{
  "d_expert": 64,
  "hidden_act": "squared_relu",
  "normalize_top_k": true,
  "beta2": 0.98
}
Below are experts of layer 10 (counted from 0) of a mixture-of-experts language model. Rows are named up (a neuron's input weights, with its number), down (a neuron's output weights, with its number) and show model dimensions 0-191. Each number is 128 + 24 x the weight over its row's rms, rounded and kept within 0 to 255. Numbers have three digits each.
Before each expert's rows: "comes before" lists some tokens at least twice as common just after its tokens as in all text; "mostly gets" lists some tokens that are sent to it at least half of the time. This comes from a sample of Wikipedia text that the model never trained on. Tokens count by the router's weight.

# expert 32
comes before: " of", "1", "2", "ow", "0", "3"
mostly gets: " all", " All", " both", " two", " some", " several"
up0:146169112097117140132130124181149120149184125098155135178108084117138120128116122140167105107174134141097107168149100126108191108128106109144078104122126100125112134110123102155122095171146130150126103163097127168159097142124131128125110102144129161113104136093129107108145132118120070133177085151107101108132136146110090147131114119188143161144117121093143106126109117100130135171099159131101140150107147134126138110128136176081144143145123113149156146118126149118130120159145137108187105134133154149150137112125117086120090125132119140159081115121084117112112109102102135087
down0:093143135139127099120134159105123123088081132133143109136101153119152118182107107146131130095085135116129127109095133141107145146077108161160131129129136136112126177099148173132130132122096127137128150138147097109104108160104107146098099150097116126135104140079104160117128114068114118147120146164110133173101172134152117097081138094058120122099142095123071108104159122104140173128091129129147124115153130101129137146109118087112105109143167122122099102138150095092099152091173138117143095107155143130136129157147145174113132157096109161131113149136133118122159147149165140133
up1:157166117116146102101110170119105122141155153080115157120156184118085148185133163152111141138119129104100098135127124095151081118104100135130149130123104139130148151096132157112143129123140153126146071128106093145151134115144153108137105078107101164154146158087131134093112115114106123110094116109158114154145131080163167103104139131102118140121134158104126112092142124071133096124153105099126143119160124137118116126141147142119143134103119164176090100136113162091121101156150154151124111092097161134107183135080135144148125145113118097101135131135127103167118158145096093118
down1:097134137140116150092169115129164165094133152125122115104189068107129166124166098103107178131144124150100147155114188143149149169123141151100183100130143112114107121129142172145091131116130137134144118077184156131135169143138129152160127123152097109141147120120092154169114161120133097161131195128109114116128138113131126108119124117174134156130139123128149127100150158167135157105100128158109117141124166126154142135098134127103133164134129140068096091148100092132115164126154102157139120164140134120136095114143121111145115126121168153129132133143132118141170119138154160139

# expert 87
comes before: "ed", "ing", "ation", "ated", "er", "ers"
mostly gets: " resp", " report", " describ", " result", " follow", "app"
up0:130139149134125110093146122136126106085142141114131147183146144119137189170128139138141128144108109145109134131154104153092124123116147157097171104104168143106146139121143115110148084097154084150137159155105166142124096156109128124126115130139096138139069108152120127103110087102134157121120085111135127111108153122109122098161132104114157163120087120117172120083163098068135131152096179131134163135101132160157131117092132150132093124126130128109103122153155142130144126125106114119118146092107128120120146159114109166149165049151144102097097132109142148193141143114141128133
down0:154111103137123128197130142150106158150160145106099116091136127111117127147133102132101134107144144141103133157106084082154140127105154155117117104121089144127096088132110116191141176169104096108123121133095121097142128070129165151164126147160149112120158145125068145145148118128137157111141124141120120142133106161182171119159127145120129103112107083099133140157119143110076132134076091155122119142109181134142140160109100174145127108143098118136117151078153117134124097117159103128142136190137113146126115121108166121089138112123134113136146130144090113118109105142119139140
up1:143173121111154139080142131143151147131190159144100151136194142108165112155156174117126119122135115143109114123128141115121117109143128140160089119167123143163104161144088130099134136131124110125166110153124185121095117154110118070141098135160105131144141133128150133155125086123147109145114136145126115123136082145104144103125153153139128126125074161128100124129133102108136140132148125162153082160146141142116158093150090150104123125113157150129090128122125129194111136098152156117131149152095155110085149086127119141146156121148122140075168119158120145125138119069135134183
down1:148111098129130142150134095121088082106144108122118130087131141128111145129079102140145137122130096133115116117097120100150146142127174132107137117113157154138130084077135130167092103129126152134113117163102100107129156112150159153105157107097182088103103121146110122112152155142140127167095123102103115104114104083095065132125115081154134127134138122153114152156116132130160177152110136086126136140094152096158134116135143131112145150155122120109153111153164121108162135107123106067128111150105146132069139172094175076098107145147110117138132138175146147134129120163138108118

# expert 34
comes before: "-", "==", "|", "The", "===", "In"
mostly gets: "\n", " includ", "\n\n", "  ", " re", "\"."
up0:180120174092083113139102152128138167149167120149111119189129112161113126114125151096104104137166128174100147145135145139119083091158143110135126090102132145119087152113171128130130143132132091100118128097117116149148135151131100141146112114114122140101147121133110139127167105127149128147078141097140129109138172107144112162144144102152150125138146138152102115105163093106131113111158180115130102111148146211145125103104139125154136138139102136133139131119134127123117147085136174108116164154142129139179134119101129139132159118111115097190114174152109184101134112130153092117
down0:098122107148097160145134151166131107139110110116109125080177141128121120120163140112136136099122148103137108097149128139130111139114132132139155122116106151180138129100089191115124107140109157116136124129093149125215152103119151146110127123139130094109144046095092104155108092128162119125153112128109149140104104116155203131125145118174170123128138128110133141057128133101119109131131110148144155166100130113146097148099127104168138127135131096113140112130125100116106089129134129128124133112119131122190176129131168136126124108105124098118079110104107151134149104142144155124
up1:099213155145102139136132112147102200143141099172153118149121139137092129135156118116106094143117135089144145122157115161127091143168094138129129118147155116112139119109081147118108135139107141160150175154109105092154125160122103146135122120143079139129126115094116091157152091102164133150122153134085136126097079130145107137140162144144132164117153130108155129117132089155078122143150151177148094100128110142155112125143136094122119163110120128127121161178107135123138115141120099166126149136144111125164128196154135130117120103128107090110117119131100118118146127079139153153
down1:122096107142136122117131117137179121129147133106109124141115136120176113136141155126120160140148128186100134100139132120153120182113197102156106090113096170098081099107161106131097151122154157115137162143156091146140127129124141131144127126129167107145090129161118144056125102151106125140126132093165145089141178095082121144118115131126112084140128136118135133141073126149149164152114106120156133142107118148074121108086124119169111179130133124128132152144094101089158132095128109149133076103149134103113109109086163133118125140148116115138118121136104115138141112173147132136

# expert 92
comes before: ",", "a", " (", "i", "\n", "z"
mostly gets: "ius", "ae", "ka", "ya", "ara", "ki"
up0:180128130089128112132095134105160075143148097103102120154104143108164138119107164125119116096141127188134125135096108108130101113159128129146168094130123072120130131148113103160132126138166165120130136111122148143135125140153117116137153112098126077118133145090142127113113136117153115169142092134177146147132119129141149114109107079131139151106124156095109113127143118098157139098122182085090128168146148138098158109107148138162115135159117147122129103138112129102120131110123141101142161130113126145161067096086134114148128118159099137154050151115123157172141133161079139092
down0:093123109129151128134119179056133131141143145138120140089123116175130102141113106157099122138135151149148139123136154118129123133162154132148141145166150149127122129131128155157091100146070144123157095132128145101119073129108157122135170103132126060113117182170108141126172107113127143114089116131114106149126156130123130154101090137161083134160130101125119160162142082125094149149115106142170165122133122112095113087122161088152161137125140143112144120101116161129125138174131094122138102125106146155113162163144120138154091158107120112148151118160119113165097137154167102158
up1:143141139156140096106122145134150142080124128119133123167128146115145146127097153081112154163119156169135110133104155137169109131117105104124161117133135112156140150155150155063140166108111132114137110116087121127082084101100122151171140123123186145108152163161154136103120136101120166105132152134154105136178119160174118080141157165125125122114148130121095091143139123100144109146141147169116147162109139116115137165114135132131096123096167180130098129146121136124115102113162149117131134091145138113158172164150137140108129146153121148104187140146150176126122106145089127087
down1:133144122111173119165111109137119135177125112142127157160135115131119142188163076139140075122121104136175116138091144115176113147136116135098150143175121113110098160123079150090109109127113135138143156156149128114151130086120139110087100105090098099157136119143133133132089115157112101136126124122119139170186119128083145128100124106127137092120113135132126113135114100131117125112126143120122095102148140152169119148171090130138108118105148109108111118118108139171168152137119118175135135186120108145122140092163125105080193128108115122132159151082074139125140100116135122146

# expert 95
comes before: " by", " in", " to", " as", " on", " for"
mostly gets: " known", " used", " named", " called", " released", "ounced"
up0:136132127146138111165132129126120083079175126139109110126119123158121096099129147123117125136143156120108116120120147077129138144105091106097112092146171121131138126108135134149192130138145127151137128143178129172132137169123126123117164114113103103056123112078150104115165147114126133132136145119090145118168101101164119147168114147117090099128157061136122155120113114187148141148147175145110144092141126122133146116130103114121153127108117101133141151151152090127161098130136099196129108143141148081128131117111116111078134158093131118161153091111127115147151160159123117095
down0:150095147070106132140134126123089116166119120156156151116077106151154153122090106133147117115107104113122127114151131156148162130147152168119101132161145134160110132154108116109101129106100147129131144125084126157081146157144090160090148106105165172137128116121106119174085117184113109145112105146157117140137102150104051127159116135109151126117098162134126127148145131115090132117167096156142143100098104130111109118145197131120090113092138143121138138110165144113129095116127162156113161092092117124108115143127117138169111117144124123137134139109141176118089098104143099157
up1:104180152128143131151096176185100138087147094126129124051124136122101148093112114174135121090117145149097131123168151117099128138135122155126106158129126093117154130129124126159148116114123132146154125095100136149110141102144163147162125123136142112178096153181165141162131118130160120119167162088159137108114113127167136125091102204143164122104094133168120142113129114136125118144135155165108116123145132155118116086152158101161122115134149128155097136106139127127135108124142151142152129115144123108103127130123132115181105113113145164143133108110147141163124163179158084098
down1:121134164097144178155135142101090106157060106113140105177133125135117109140124099111151122127099125080172120108134148125131117125094088110151171119159143124159156114083186149109138131141140129117133154158123148098202166131144143119126100107144125154122164105130089157140057111094116158133149114132133109139102142135105093087194115119106141109125116112122133135111152127134123140106091100111130147105148118125131139139090116133109136083122138151090114100128104135130134109150120115176101130126151143132165120121152098124112125159143097127111126174120142135087094084128142153144

# expert 113
comes before: ",", " (", "'", "ia", " County", "ian"
mostly gets: "ford", "ington", "ville", " Austral", "ael", " George"
up0:157150143121113108176115126101178093154106106124135113191156129121152131138115125113107147137135135109080144166133142142130150140062125107148116091140131188134150122132128102133131097130109094213156110161142130160159151122102115116101160154158118088146110138148133118137151074136113151093121116164138108142109087152092150080143173126166153139125113176125114165114108118118127114139123136113150107105156119100170182159115167123111126150160103125166101156088137094130133111150117123120135154132157131155120121126152123111147131124142119137132157139157148113088141096125126135125
down0:143117106139112118116123138077104174133109094135115156107112113113144105132146120130124151127121115137094097148147132131149088154120111115079153184105117119148147197128149124158134107159121156078142075126139121142136116117141141157118168124136135089102163091130125099135092103141088084186146127143108106110132150167112089128097122096132155078133145109133129108110149138113175173176114120105122125134166122092150141114133151138150140113145174094105114135160116132111107137148142081081118143144155149067136131157165125116173147119121141134119109115108136134126135097117088115112
up1:132143140127077092105171118135156078103146121125164165083136102191104150116128118141110111178127092143159122162099150128095151092130138177137158107111129040142162114144144133095122104137096099141131142114143130132122137116164129122106183106127132145122127135141090119115121114127123137093153116124123161143102107077131131142098148104103127086123082141084089159152146109115111128142119114134127082148148142112117120164128105095140139143136145138089122131118131102097152072154115099104103100103116152129123097098120120115104171107153141136104078121128114152120121112123144105124
down1:156061160158127143149089124116106167182117109103103120159134155160141128148113143108157164136143105078139181115129151133107124112103096090159105099145120160119114126108119107106127087121146121149158123088131130138112137135088110127156101157139135120150111120108142140104133147110114121137121145163172134153118111141108097134121123109126144132115166089116114108104084127161145114120149166102087161104103102146145119106140154139152118132077097131100155130115139142166134162117140122089158148082116151137102109167171169086118082148097147136158170104150136148132164137123154159135

# expert 54
comes before: ",", " (", "i", "a", "k", "ia"
mostly gets: "ler", "ka", "urg", " =", "lin", "ki"
up0:157158151131154117178091113123094112123128095131113154154139132147123087102124095131110145143108187111094149142097092155165136124138151141105132153122155126134099144135086165098154107120120099150161134116161085114135120107191103132150132104157100142176185121116103131119138105110172151151156090095164116156161089108124141127128117146071124160174128090136124122094157139107104134160161157139140123094124118108109067097102115120121139106168098148105079144095135144114139134090133147141116120126138104121156134113108135140166115106162135141099128150154137119115126138129121126111
down0:102099124147130121122126151151147140137114134121188132060111133098132154170119125141119147151136086128144095127118174118083117137129114123128166087106065126113105096137168120142127143141128139141121160101129128158072148148121156143101112142074156168151086129158131132148137140119109127130102130202106137084130136141132132104133138111183128089106114157134112149124094153125169168117117125077102130104175133146151161139148099121098098090109129128138162158129148106114107149132132116120136118100136176159105124114103130133070088146121155133130122143117134162152143136129111129163
up1:126157108101156114107141120109101136095152150074118112120116125141144139153086132101130116132161106102143143168099113133140121089145122097147089137126164093132128124150097164169130089110152152160134106130108159116138093179125126139168133169107118146173152111124135139110112120130134129099147133160125119131152143175147129116169159154117088146128155101093083128107112103127104122152147141180122091114125160099100114107146117127202138139107139083098112125138122162117142163127173133185118108163110121150160152139118116134118132149127134127159131146167185168170145118118151149144
down1:175121148091114133149145126164150119183144119112092103148121138131122100137139130106132088106150037147147131097125083117116173102149139149103172124116125170129117138152132158128154156158119091108084135107086159150133172110131133154117123101105179089097146128145123161156115117130155162120121148149114151130153144126139143182091118102134141107079103106154176151121121103114137142118122108093119138121124108112111153129122170083113113131170112105094125109110130101137091112109129139104086126151137118125094143133132131130132166119122153158124106106150137137121133120098092066135

# expert 86
comes before: "1", "2", "3", "6", "4", "5"
mostly gets: " acc", " spec", " Spec", "cc", " occ", " rec"
up0:176166106114140141134140107124115104100155138141150134115085162113146099138119114157128146121109106151150142135118125116131119150159155146118127112109174125147162091134164125156164076106132146175168117141135188110132166132105106129134131113131123118136103151140104122092158134106147130128112145154112116131124068094143126148133144117076129094127118114114097141134120163096151152092111175088155172139160125137109109109122129115133150141099125172117187167176129146172122096188152119112145157109131106098168141129147134092140125100150122133146098127085117124121146085099089109154
down0:113105096150156123121101150120134083128115090135084098097141136123129114172110125155115139091113149098190133133152153124107094122129125135144148120123127145160133171114144147078132109120135083127080140100109112105114104095138191122134095124101146121109116117109128119122110141132099123137172116074132150099131136162085106113125151150163108103147097142100100125135143104134139161135156137150103129120128169166143139159159134159064151176105124139189118104127125117126133107121135120107099135104164126164061118184121154135095139122142148149128150138149142106129111114119169107153
up1:110185120104141129104073102151155106159090172129122142118128128127134108111104120149137101140147103141142114157144140148153100141154123127113109108153094145108130121111118132113112137121101141126116101147135180108135105122121113105155107138105119123169068131109127080129157102123144109051121131208149113134122100106114135154169121177090123123144101145141106150166130081157127082115149109145075133113076153134122127162141132133141083133120133152131159105119109143204122124125126119134154138118132147122131125103131133129188127167140142090168135129157130114155107126116101115111
down1:129076099124123161129135147111111177139140116110098127213157099169112164131128122125133103089150165108112118140105128164108164150081149122151137122146130156112091153140168103134132114131144138103137142128125106148108157125142115096095139105110181131119150147154125160107108184139090147123166144137114149102125124123109146154168194109159130152125143140153164124103150091132119137133099114087167125105152102139132104104147132141100125141110149128159083159129161125122100152084144104158143176113123105177125126134106129097125120116152149097098134161128109144145156144159129156120

# expert 42
comes before: " a", " be", " been", " not", " also", " the"
mostly gets: " was", " is", " are", " had", " has", " not"
up0:191144126120095130131146111129128103162126152159138147116112116123085117105154118096128122099168180108165104125195097125118139100143134153129095144127178144120149133093122157129106136111150161122118117124135096089153139158095139146139141099081101127107159133152163081124120148090136112122175112112082151112168172111123127138153115066154128133146114116137127164100144115118158108156137144160134161091128161132147153130104107100100151138127148120142128126127136117140131127170117138152143160111131142173181093159120128089100140160106089151132129158152163140126118100122115128083
down0:135127174157129100167132123115092162097118106128146117095100127144085087148123151138143118149185114121112108160155121154147081160148116136152086140120108140098107122145147136169100146080122129119065153165131116137175085103107148164126118168138105142161148138102119138147164163094144135160103130107135108107148150151153105155086142158070086148151078134105120092132128141143133162116142173129112105086148123149115137126138161130142153102137109121125145135160144104156118129128118153086126132140096142095127130123124121153105132155109130142149136114085086131139137130140174160148
up1:127219108105155132173112157167103106134153120162181099127072156117111141154126157117115131120132164128163124123146129093120138102151161149123104093108122133101095136155115119086119135113121130157203113127147140122130073134168166143136133113144135151103117152101132140116126125145117133128135150144107102109116110188140139166150183095142109108141113124162122131131146130121124109133143124153123114109133120179094132129119125155155127151125161115109144119107151134153150133150126095138152156095135115146115146146136162143155094086138127135105146101183083114150086158156160160135
down1:142084125130116119118127135146133115118112145109150121144154124154118054138162131136116090140117115117124138155106149113146118159104121124166123185143148137151137059138163133157106111150148133142114153127086138094113165115118147132140098124139104105147126129161155081136101140120102111171093109087128165118163173084058121114145121126121161170139117138118109090113100090141170106136095095132134158153118155123160103114103115171110128140132117174166100164147101162113130084116130144128152160124159139111153141129142123100108142148148109100145125144090130168102150109106123158106

# expert 44
comes before: " the", " to", " a", " that", " his", " her"
mostly gets: " took", " After", " won", " served", " former", "aving"
up0:143148116101131096127124060152118148105155161116148076090116087144119151178171130091159101110129114129134134104162123123116163121132125082133159128108094141162145122117118146094162115140161141126134136129123138114148118097101156115178086130111152107141137108133130120138145149082134118160164131135157169137142118164085153124126119127122130153176188142148112128117119113114081129096172196126144100124144130162121134130154163115128096135090084093102085119145161155136100134149117138112136144139102126140107138123095125164135149104092118111106115094129120134113107118092083097126
down0:117155140124122116136130123088130159112132155108110146158094164166123093133153167116146140143110112129084122158156146110166097151138145128110148145132129099123151109090148105114075154164129125093117089174143133169165131133162152126134175162128093177105163132132144093133103107131138092111112186130119072145123132115131127141118118124132100119146143147121161124123134134126118154110105185075154163173146118095149100120146105156100138096104119140132112110164138104086110126149116140116078129155112134133116104180121146094129164129152142147128095173112121093155127147106135173120
up1:148132126094110071160141155117076161091170123125146117099129107139078147132136154130140125126131155117137128146095098131156093141095146101083132115118208074127158147110116147096165140145130080121175128119159123139112095125098160116134102133095156108097109125116156104100144172128128132136179163097106127151140104133178109114142164148128112130116119089144136116110084133135150121119171161129149127128133118132137105118131161134111131097084121126126159092142129117115106119168156091134097143133158122120144093158159112119125140141141102149139079142155135137137159088157091139126
down1:125107154187122136112144139117129101119165147126138116130087130103130136169128157128110053140118088149105144140134087115125103168151132144146104114068084120098100109136168167106104131104129099134139114079128097142150127143077132115102142118130132166140111129141131133103155155121146116144120107122096101111095155131118136156124117142101135121146152111142122157105150106081130101153118186089099096108134166164137127146109125087127142133148109124152146177148139137135138200128187126122133135106143091131108150109084122138089100126147151108119144123155125108123126195135127143141

# expert 82
comes before: " ", "0", "1", " |", "2", "3"
mostly gets: " —;", " −", " +", "  "
up0:127131151161120123076111116174124120123122124086154113194177127126157132126159127116169117112142145130111177100120079107139134105104083136138111166124112129141108107147134162154109131135132143164117119103110134117120114112103114106141134127082129139091074143083105149133114113116109150128151148128147105109150138152109119131078120125094140104136178105140132115170117152108085106138116166124151100126120161147138113182086113167117076135113094143125114120094129119130087144116085153094101160144150157113107127139108143092157102132104141121137084120108075158160099105138104106116
down0:142147088095158153144132131122112152114062143150134134094122121139091136116121150159087113115104132131105099155113167138166161161119148158106148137108145101165124118136155094148146141114107112148171146133156130135094160088144096185096140136144119135123194129174141130126120094123087135118099115154135154084158125132119108103151174165155127143099114180156148160145117133117132162125150112105129162150126088142179159138137129140133118128170125099108105141111175129145128118141149117125151142120121124120128088129088156134171122141185129110105172119145158142110113143169143115121
up1:091178116152144147150148150144113132135129133097096135137100130118107143102145090135112119142171129070136155124150167116151142095170165115168105105109085115171124163099110166147108134139110146126155112117118108139152125098107154119113101139144091134135071177103118120132179110146102136113073104165116147139133156144117110082149088115112131139169086146134143112102148110125082123121118100141085111156154101117124125107124169135096095116156092132167138130120152137099134093116118146153166152128140151156084127116147152105171143114127103144098149105149135139103080112144124123132
down1:107133140120143089139117097142115123146135117120093067151090139091121150135077118131137128139084136118142112111126162164115132138107129153144162162132133154136113133129120076119154140102145147100125076132152145090136117106109138152113175118100150125116140094094090134144110112125122110093104168121164069168068150116136159121147097159132139150093149138137090141089141117099103144141093159137100146151113133156125138170134098130132127083153155091094080108132115087101115138144142103109121173095152082130148161154123166125141122139111175122107116144101131147109126150104127112100

# expert 13
comes before: " the", " a", " his", " that", " her", " to"
mostly gets: " with", " after", " when", " before", " through", " until"
up0:167130121135094118175151111121116122132101110112144123172120186110149151143070118115131151132091136112097069124134150097150099139106125105125113121136149117099108155130116163142102176103147146155097079042146131088136096160136132135108131140132139145099129093118107140141116108102133104098082143153089096105158166200117150105155132115111124117124134128124119184112137103121130078155149162150122130117115125175101121109155150125108131135123135167115119156096110128102138128135115114109129149121097117129130138140144123081117083107112135177153104098118129110122159135125133097130
down0:122153136102147122136115138135113147115158129148125112120137118106122126098144113108107116107101141141112128154135096138125141113118155175140144123100134155186159106114144115143136099132086163084165165105110116109158185107158102147112088129121127105127129142189141059134081137171121131160105092124140093169085107107115162172188125143112110137091131138118120108130123139100107152140097104106108156152105125104152141124098146137150099117175165162165159091135133131114112126138142139132174099122114131108135126120125144140166102098182159103136150129150156178141123114142163124145
up1:139191163155086167119157147150127114169119149164122106096139128114143118113129117119110057116118143146172148131109113099121131175129117126107130125132105090068150104112108154146141141119143118111135122147148128089144110115129108153135123112129103102091114085124142098146139139148129092138128160153156104133144173167161100126099139097157111133129117143145137150143082099151145131117124122194147160123123141133125147094133158102140055148080119124133120137169129152122131108177134085146102175161114134116144143137163140138070095137128128116102106127116089148106139108151145130104
down1:134124103099084120106161145140134118136171149087164129119128176162132102082137102091131159126108118060119054159115148142154140087119158150134112124172163140145107178081159123152130119139065156096148153140136148105128143136124146093148109144146123150107109123161113122159129140127131139091141132137135105134058104122112134128167112154118144109136147103146140118149130121126152126142115103143166173099110113142115118132112152137111165124151152163076136121125088116117156120146121138136162128143108141109128157115172149134132163094118125127102148133165180102119136127115129171117

# expert 80
comes before: " |", ",", ".", "–", ";", "th"
mostly gets: " six", " three", "10", "13", " One", "14"
up0:149093158146129064143130153133113106107119090148137089077144129150105128103171100143184095109132107156133130134086123124144123143109139141122105133110140108116147141126107108151140122140073166164102139117126159142118133174140096166161109106130146096138114118092126117152170134151122104105158107126099125089136130132184093103139144128145099128113097129114148094140133142112107150123140174167137176182165163090084122122145118121115098132119099108147115090150096119125130165132114100113105120158124140163070137119127172161111130127106140092115119100148154111146120141138131082111
down0:103106120155097159100146109118180080133157113137112136112067141108166160105116150114087169145113147139134109103138160146165109129120120131162105154131149144131103118141148108131102106140133173119129130124134094132118110094185091111122139142116159162118137151132153173122139166110124123128111130147142108151118181140085125148101171119147092158110149143135131122167128110143110110143105203109149166120099147092079127115137094126131139099096124110176138127099138112115153099132149156151172120109114110133120117179149090143108118141150102139143133139096104152129135085121127167088
up1:123141167117063144158160141126109102118122173130172165117147097129106096109137112126122114151156124123094131129149138122114117115130158161148131086114117094158118150135185117171105108200123119141177155101112133152111143123128128172112106104123110140157115118123071123148080085158146135138122117113114099126122128116157165154131173129167159071114135136098131149160143151127128153139120138135172119099137137111136106096102152158143081161124091116123140120114133141119120150111120127144124153179161153094127161114155067098144134155135141110092129130149135146107117131170105137145
down1:114130091111193090108145136118117190156147143102075123162126132133136129129154073121155151122120096131113129137105131131107154136134112120127146167126120097132112128121083120103132134087076159111117174123161091105100142150155105081118138114119113142129157161108126165119110122118108119155127154176132187180129102142126088139137121107134152155144151139147093146105134125092114099119136115105111131169079157098105143175149145152090135129139150118143142138166135139134144130140181154150070114105116121123120095122109172119116120132161120164110148115151112129165092128143111103104